Below are experts of layer 4 (counted from 0) of a mixture-of-experts language model. Rows are named router (the router's row for the expert), up (a neuron's input weights, with its number) and show model dimensions 0-127. Each number is 128 + 32 x the weight over its row's rms, rounded and kept within 0 to 255. Numbers have three digits each.
Before each expert's rows: a language model's description of what the expert responds to. This comes from a sample of Wikipedia text that the model never trained on.

# expert 14
Description: Word piece d/n. Single-consonant word pieces, mostly d and n, inside words and surnames, such as Caldwell, Coordinates, weddings, Squadron.
router:108098137135126113125151155167086150129114131156154106105158145117157156141134114063083129115137138098193162097134081126145136165120152033113158140096117097096135160134069161105108099119129070164098123106114133116083129102182072086093132177106089162100093084108185150178092109147113119094158117055089127103129164126186062113113094097115158043120147096153182125155099166116128153166179
up0:121124103094146168178099100136137125140143155158114121127094095087150122136092083090152139117086109138120116113141147123104114146096083178042136091160124099142106132080149152124184098137171084074130121115082146097138170088089166191147091178084151082149075125077155112168144082079106115108136111126142169141159178080085148065103093125149131120130114151120197078136126144141105034153076
up1:128122170106145180129155148188110127066129081099097172080131129139176103151136129138150111123144098101065100168171145137142098179125174113135157215146067142080145140114129132156090132143167096100231139140167149130096132155119136170142113195153128167165131155117072108112135111138052095115163132085110126154092126107127169171115077106131109069110103107167101118190161087101134092129144
up2:117098103172128107168112129148141137146158098129137174091137132153136122148089137098150162149166094083119170127119130134101124150170155112097132117139150166128159090146122060079095117098155150153151187061111145132141150135113097133135079136255155131117131133135110122082183116161167096183179116067087144169096160207128094107143129106145090129110195169141120124119120178107146079151202
up3:109137112141129097134104133175158150083069121192129108095089172138170135203151104107142148111169138155090135111100112105112126194098084121132170131136143162085114116118115043118118141088098145140132123047039086088129169125098135098097140087076109134180091146119131086122108128155157150089092146147137137087147141159060164099099104086115055123150132096130161156149077176144080113160131
up4:107167129074143106120122057110063148089131134151082164141120051129118140129144164142115134174130141169123117151146121083110094154180125168108100165125191092111212173142146105151112198139165163081133148169115136152135124142199113107144125118070136163183195090152157144136164138168095042146124138153108096145131187115188085144109119132156121148136116130113115080160151186118118132109161
up5:061149162166097102103165153135137144092144144098142121123189086162115102111122069184108102114150139164090116156172119147149102141129104089118081064113117146115174083178131109110113155133152133177117115160087088127130127143119155091171107135148128100130063092079178105121200154120116089136102118102123138144130092196136097169077123042143191155143158187105115131148162151190109177084094
up6:156123164173107113102153111115137167158151132161139111136158181200122180150146108096091117141131081131089110058179115134125198141122173102162121075070160158165145125065129100103084113074069152121114091132139147150106111123167105109122110175177169113136157079144156139110063101124149121109091108151050103109148159122199121113133101147111134106113161096139048129199166122123136108100085
up7:107095100133092084145157124146131110152117076113125132203142124108079149109159090135104099089112091059085175092164152055080092167129131110070068137119152143098143131114160124094181161185107039119140108057116092162137148117146107112092185111102099131175108135103173165115125071069095115153132093140128147106105105136168141119068170177137187125123106119110131179115111121159113122144135
up8:141156140088109120120118189137107155076132141154114186143182106107204141161122123138098170121205193143095086190138119125131129116151069180083127089096185131075131112100165161102076134133078145142160182167134072099120156131132125138093153157131158146140157086106092192123090073128165152059143097141148098137143058105148115129119094087129077091111108075126138153146107155123153132107144
up9:136128118089060129086109142154122134156126118162156188082143122089193200133163167145121178086117111150167166129174167152178107217137094098113160147111167124150145184163177085081131117195148114107133084125105125126183152108151114095106162128122139099180170096152126107101153144148175070101153123110181131121135119119128095134101125158132089180123164130122135154110102118108032153173156
up10:082128174127177150135196122167109093136197152141149086143123108155030126107174162110106107082155114077186088239157139101124137110151137133120171137107129100147099116120139163131131179120134123094143140092102088120150112132114173120087104149144128173208106123141095165111193109127162161140152097113135084142143147105155113162173145141123118166120182092178098170152151142175130181121096
up11:116148174061122180096120133111072166175124094091096149130080158082112128128071108078142169140110147145155146066136104140149116156095129112047163172128146113123140123152152154186087095110130150137115140083147123085127148105111133153155074107163142093165082161094150164154112123178154127126164126130136100151096080102130049152130085094141145144142145148095142185165183087127108190110036
up12:122117158150134088184137133156106137105104091097134097142130127133072135118164150100142104149092133086092125088104173108178104117116171149071096155207104091141173129159095064084097141124062110140145102099140071159130107137105155186165083085137159118180122092069196080203120128096128084158166143155193116155139111149107099102085117103163175134087113115146143074105087118105159128125118
up13:120132150097121133124103109182125160165110044149148150130147180198127105132111085120178123087141094100077138102107099174165131144085126111074139162094091099086160190173077185128110097098210129166139143117112107103123121159089146120159130131156119174083121133098135107166151134131131105153153144106128137149132180112183141188127053105134152156129122162143125196166176078101053155125101
up14:125068164169115165157180170101101121144106133162158098152138140112123115102213087158131081148105143077156119115124119119133087115139164125115124117165096141221105133158108102181133104123092128106094154094091101085153129119068156123084176153174140115121080067136121094153161094237132098107139133120097173129125166168080139111112125159112143108100080157134120144142083096052137175157152
up15:178123097142132093106149173168160151179126155112113088174112160124072125090138083114086104141195155104140112137103132139150084170113096119125143064075133174093117173127166125122125089184159131077097038110114122108123131101045111153100055136163113111142142114122145151081090144141137128105148182030112085085151110147139133102116126137147124082094145125152158151147061102109098106164099
up16:061092215170128041107138122101128090128151109139196090148156167137091170148147134124091083132197166063135058124118139129135163152090064130107128123172076089144168101133139152103114151076094085133133126095188116137105102123101090126122091169118114154138088163162108171085129135132162119172130146084205092122119109124170126126160129072087151111125105137141140155164136118141088156143133
up17:114092113041096132112117151138168119123138134171151132119124121143110142188147186151092127098128123125166123102132099077146093203101142184080158138143127085133169178090099108111143123124096084151128145069146091097113147155104128126119129118107111167101118095111158122170079185144193147134123135067137176122153163062178122118125081115151084118109109170115177075097073093123141080219091
up18:134190133141120082133120161096120114149138143156103079070156150152107126166125113124087111144120120099132116098126117134145176104139065133117153161207118151174230119104133168187163137079182112187130094160120181080122128104136091135126136171099173089190164080153122133157129118117090082127070148082130128177177195158105138145127096101136151120151153144147071106091120167163157084125098
up19:067113125078063137166056118085150099155128098135178116174089139119066089152104112162119124115173166113122114180115176148112152135123150107110143081139118145148156078095159089107081095109167096125140135083098114098153130162080194139163112131116167151084083130155175105086160135133113159073156151086110152136052162103113097145120080104132124083144087085131171158137112216161130140133156
up20:089128144108119087138134097098155123180129103155140082154156118134152111150145109096099169129144108084178106041092064066152119135113100105110153088142145123133131186234144144104151152186158112192134109129098118084102169118091157189146124106083131175147129102169113137127141140129096079124059062126164090096175086103133077112136117158127109110091165092171141124100170139114140128179135
up21:124109076131112127102123159117125128151125118118085146138121173166100075121189127166089092128158176161071123084102124086123096100084181116140129198109101092137104150103168123147208086126141096151118160112096159198125133150093085164125189096090074170094083146118071094165088108156177106108115117114169100139136155159132079134092074093147090117112135079086064090094137138122106127107088
up22:091142137107153082124100166178150115187177170105125125106183128188095144153100161158114189147120106112085136115160130107186075103131091120091053129147125136169097147129074174187125097125142135105100151116118100083115090183135120096183090178181116165170103187118139159105165134213145112155068081149133118161148138101108163156079136135161169135157136173152166129134165109141100120132115
up23:163118149157165090092148102133110194098120158085124093142148117142169147135122139142107122170127074073093115083127146104115167146157102137099069115153108186085175116098128184137134160107127086051133089087109135131057138169101121151105129101122160188106102111136106107139102130115105109156172118175095038152170128137210128070148157143129174113130142096143116200108114109135183111066115
up24:174128127158171108071145190138099111142064076088111105163169132144176165095148078113146102196110140088098080156150147056142149142100164121110144104107130153152161141119133088096155155101092106186091109158166152119071090123109109109121116160155112120130093076087154143165158097117132088116111161091103085090158090098183101177154160157126174090168063144083133154159137135110165170104094
up25:147060130105146169110199142172098153134131072135154106111137186144212132141156137108119092133127128083201142178148150201149124180163175142116111196155155128121075162145164117133095128133122162111181089151094147176167117159098138152098109173151095101123100140113101154121139097174123125083127108098137175125156077150175095199120125097183135157135110109181097184155147135141104153124159
up26:120170166167123158079134118175163141108151143144166079094112131119162172124093106152164093130191175093161141170118105168137138137067103168128190070105119190113141108077172186137151163102110150167097166090134118133077107079151144129120109162140128107159106117093160120095141085172121102101172165084153112146185153151125157144137056131107183134165089135104093150116076050136107176140125
up27:069099160101165094133177136094174121133106121098121119137116151188115108172120047107077199147172121146114176153177093107153169118069154167117092078168171166191154098167139164121120116130162182148119146100131110097127123117100078139162119135118129121156119122103108129112127075140152124098165127107085180120054152151098082126143159115127149090122108073161146160168163155084065168124187
up28:066094172157120157104137212127117098109130150143119121158164123100097128140131098103156143162142081060194182081178148108134132098161077103165121117110075118056125150125080159136136119184155074112104154108118112148090126106106092118159120139120176184144137070156148144179116081091123108117115152101135110173076086095165156172149131101185174063108133144110126097123114081144159141110185
up29:097138147118153120164180176173125125088120116099149111098109166163094143093095182142101111104089116065102105107165092143121141104121129137143023113102122111140167166093162112170104164155160045098143079118096157100085149191104160113135122094168128125070135129158097172108047109116131112171127137088087092101169086187080158128100125135150115082104129089110119195109160134155129142109104
up30:085154147135122116161112179119208151104202142112102156144147118158112098104056102143180152147181144115143127140174136124099157163107141135148112146157106135095146176122151202082161117145179128128095090157091132132143187147099094091153143118122118077116094156122152168118117103113109152162145120116126185108036112158176142166044142068160149106156152181093171140134187124146113083099125
up31:175139093154166067167157131124132145201156112132155125083111094189097194099138085189103118085107154166107137177130134155118119172117146129101154102096096120125151164081138095107159117152142153153080115010137169094104141110104130161147170144079080109128135099137104155106140121162158097112114122097147127124107106104075153094163097143125137167128140175151198148176089166126187096140075
up32:107122168084180125111179130110086177101124110066119132127109157121099174149126181139096106123088130066161145136136109132171176114146145193107136098174113103159119151156131146114100171156095159141073143145124079102094116156117102193160094162078127127130143136154109137112117094159091130083167185166142088203106083069149126152174104092118204125188137080154135123154058136107179110141131
up33:150150182151131178143085120131110141166133055147146107121134169142121140148186128107018122099134158128181131091101085130131132116160125094120145109157096115163157119122129116103135147129156116166110158172093106135079154120082123115090119108102133150121104124122137151150164165162135104111071070232141060140165180153177199193127115105140136178121106138172120125097104152087071067145128
up34:163091117117100126102107133114113143136150103081088140141140120107103169131192127077186160088142109169112183140177145064090171151084142078122116159054164067155163097145138120127096134132147133124137104101108122182120140049127110114061124177113028154142121140122154109103157114133138137120177120129062128132150170084122155087105069133121069111148097085147110202130125130142156133179128
up35:097134162074094088173159174166152134152177127121134126083135077085142145143096080101168187104110143112118147163110140155107116099142134141148095160112134111155130116130085091144111153110115130171159087080157136145127128155138103137161082191121197121085111086132114116135070094087090220156111123064091141129140135125089124094111069120210135192112103056060141127155132136086163111114139
up36:122130142134135122138135159075123135109127110128119190115150140112090046142118096091096097195113132168135107143153095157142174166092126121086116149105122153130123085155146154182172147182144117121084171096138133116133070124098159082141110101162119112108118074062106185117100155112167120141100072173174116189066066138126103130124103042159203133134184150123099134160111167183127115134084
up37:134133114139073112175180157138143122109087097095133177071128139167106133143128120120030183102108092083102113117100130157118168140101162150094091081110097145174138147120107027093177174141091104172117130121109082087120147100098143098104138119129154147162129146099135111168146097116150088163071163147136147161092147078131092130091101160129167099121108171167112137213170146142065157120087
up38:138126202132200145113067122141104090125104117177135183138072120125155108111114096144088190171151077123117140078145149138132169138130156125135151135137117161106157150124119148166195109078096132118156121088170139130105073135135119148083069129131127147169160058122136081153150148154100123106131126141110017134097121087107079104095123123170202079088152190117111154146172112141110146154078
up39:105110126086164112107112100173119071133051076107102109085180144125150168111140087159161115114127127165170108071203133182142197143145132127105126081059122138161185145133102142119126102117156127163144150138143056070153176100085122117187134125162122098151074120110137123190132117091149180098118074143139111105122110155153133132131212155074142112101097141074091149163139103145138129094125
up40:118106150147155101085130110107061073123077136157161137155149130151089222108137158123156169135102097146140179120170106156122122064189171144106154132058176108118054124115125133098117132130169192046141170182165152109154086109134148089100101123102103145106109064135081136111162121168164126099132119109136118140106145089044135150099123134095102091160095155121096115113076096123132160134115
up41:162096181053119174176164072097157092154123100122139119112128133174096131127136120119118185110162134127145173097114138104113092120123140139098108142089091089138134067115115096109117123121160181174188143102115098097159127152090145121109139148108115127210120135051163160075144082115140132164195048133126106088180089141103099161123119137189077125139178141118058147130096109166088117084113
up42:116098108158197089131095146143130145094167207156147134076106113133228145108125121118167154175112101107144093121220086130098136103187148119110140108117154128109148162094186122120111089130136170140130122071144132153115193199109169167137129187134128177184161139178066128146132130157132174149137114140080125135183114100074085127100153129135129089147112103145112141120156088144167106174118
up43:131113125132168114147155159166151135025113187131115097112185191158104143200118160166151125113087096092109162153084121104128125110112125167131140079142134189200129139145093127100101152104154124125122113184082126097105115104171203159155067137101156183148152120087114093044102098144170116161140099138137115083117105159172173144156115126124105114106125102070155112147071121157128172132116
up44:108063118096148097153088124162082116150087122147153171176165150123100114097152127114136119087144160162098134171114123117115095125135178110135104099116145141201136209082147098153161101079142103130140107038102134143081096148096150105149113139198095175096133132156124137110102143102185142117090150106139147082129131089103152113118072221091145200098124073082076110152106128097099092147125
up45:159114104085177105155118176116120133114129092117038170122156068091201150134122150177106146094112168151131074161164120106065155154206131133083167136111127147193185096133151129167060136117136099107162120163084164111150162137137151120096127173165164138131121159169122147172177096115087159119139159123090150124101072067146146119076147061131133112135123094084120111104107142078138138137112
up46:103107140191139095104152124162154130133163107169156109087112086114080174145185106086163108067162168024171113182160088126102148104092123116113150131099101130105155088138135131142077142161115091113158121131121126113119097080158085069112108115099115094116127120114104046087119137150118104147129168092128101059132123161091135111143110108127146121167158157085080189126040133188109127082127
up47:119168134105139108142147193133105117107096122146082133138103173158156141155089093133108108128079052161168131063107073096141111126097116152081176079088184125165146096186130155126093139143162102150118172197152184141086138170141089167133072123159108099087133107166111113153090127107088156071128179151136100101114154114164158148184098111158154106126197104123102149113176143126113072076149
up48:161113109119109105156121088132105152120159100147127119081160081077147134096100129172121087161201122139100184134148125086134039134111186107094120124052093108175144124119169112136090071074102130107141136103097122069113143149139113137064094159154093086120042127135117112104174182151085078095141160127109122151148110132116132149121143105145123180079158179146111106119151097134223102125104
up49:114064135053092118123186134185127118090158097139152130098166054132130191115159176151130050131136089132109096142130121148097163194205164103137156130148159124087115088131138157117087106119109118157110129152110134099099132136086188157088141183191106141158126122121134118126093149120125148105161078152087125098156143177160158185125092055130113135188147153115151130173127143130179118174090
up50:153106097164135120090166114077148129127139173154163139116150128120165170161173076153101174112104084152126133116095086154116164087156117155136145126156141155107216130163167094113106120149224085078151165112147140131157133134147150078072139151140165137147210135148164142129183087155136124111097055123079093126101145122189134141123160155116140127064150105179152140098132111089112121127217
up51:135077148076102102130098070166116159056123096127080127156133137113117169121139120125122138131125120117156159124108099135122174130080111152102019080154132151175109156121151151146079155134134111108085135131149140151083170155157075112108151104142076151073091139062114069168099102088087147169106167135129090074071105133097116165116160144107177126139055123137081086143072151151166093155152
up52:175070141089137076159093168086138081143128115161154155106063159153135111140128139128147125150120135125134151144149135136170178123113123177123073134140123119174085108112146156113144139130150132109140143160124147125168072118067094143141168156108087130119094148172100174207187134078141186177093125123192097186100168125058153133113130086029117130095179115118164150173151087140083123111156
up53:137104108132084095075154137146102099216127114182156127097103131067141092135098125166118092108130157118105151129094108090122075105162172169129177136153156139119085128206199128077134146117097108088099145160145117125084121140160138130166087105115086212152082102131150123122121138101120064126099139152187142081097127164153100101121095131209082176104120124113148134093166110143052108153121
up54:134112184130104148119185168087112123100121122090177086172139108159083124157144117131192079110159128091112134123126117151096100100096087092099155048077133119103130131153129144148132164101044176141137110111133093162112144092105117170074109143076121171128102079143208136136130122174170119135115134089141094096126161123133113179140141122119147103174077062059128141203113143138167143057127
up55:178145121130188117077176139161125171234107113091112108140142153109179165115142111136083130143109132115124066128112125114121136119211118085125188096143088082136197127108133175074130124075066143065157144161119111125094122085106107124139138068118133170131074097090113093171115113167175112150144134133137103148135116090094099155118077075166107146157123138117137201143105104093107143087127
up56:171100136118121127163171152172093093109112097096134191117201184122145147157157129110146147174137092101100120138135174089145120168129076134145169117164134105090168118088160099071133095173113136176128161145122111136117112075152130109167133116114065178155076058108219137110098135121125115128202169091114091131126153119122102154166086145097126136130130162152144154125040152152195118161089
up57:160137107121064128117165111188055143089152173119157182136140101132156187176119098159134115107120134158173098191189107113137113163159104122079136137093073113105130157136181137097064136146109101144166176055119107197106135126166140149072103158144130151076081158104093119122130085130108134127127122103144129097128049108129113120053143102129076133159114113149101133115180053154105118124121
up58:105137149112160095096097149125082093138125135118134101113153139122095130116142066120139151142139111129137113120097064114105169148078078137134150119140120091123123145047091053202185122126120108135159136115044134100173083067108126127140171123146142166123120083119180113147122097115109094113052158146086135075154157173102053051110158153207141115106107134159120131119079162126149091150164
up59:124108166179107129152111122103162080183103135168206136093123120145113142150136147127100106136082104109117139151166162155054139141155070111200162152156159146125148186105125107133109122172151116140176151102143120084169078070155107076090174126118084100147115104110167161204161138133113173134136102096150068093142205123126093121087154115123145164112119116182124136174045156162130113134097
up60:090153149109102154096147126196142094159166123113144198086125070120136128136089130152123129125098117117165130138101153160119112148101145131087151135106136110147157133075130197176156170091145073073129120126145079124095050164142139140184153114117073166127049186137116106164113129117113114044098099185128047166146103107171168146086114143093154132145091113128126112174111139143187106167153
up61:105080141051147117159171154163076149168120127101100106086173102147136106123070075172068165097115083099131191096133095116121143177144090162119175139134173085128151112134104077089059110106120087144141093163146127137116118083165135158118084136157169130140121091199165084143208145117106101135125135141134150175143129163149118174099105136112145135112195152074063108118122135116114087169138
up62:106080133142175127125147127155114159081150150101155152137083114107223126109093129118171090131111128097112150094132151139126114136144148180117086141182141159144156148178163164106127130166146137137100092077057087146110156171094166125114212112148146150155092153118066078102066101190084183191118147099092115124140083147099148111126109136121116135140133095190116146128060127157090146070178
up63:101122174188091141120152118137130139170111131190132137080133138175132129119198167140145182145096133104124164126124138176102121138160086101148111117136148123107188142172128094159080124160085108129118150148158062161111106098157115120133204168233093108097103129102095065133155083160147107154085123106101144150105137076151138180131189140113120134130044109140174091089094107089101102169135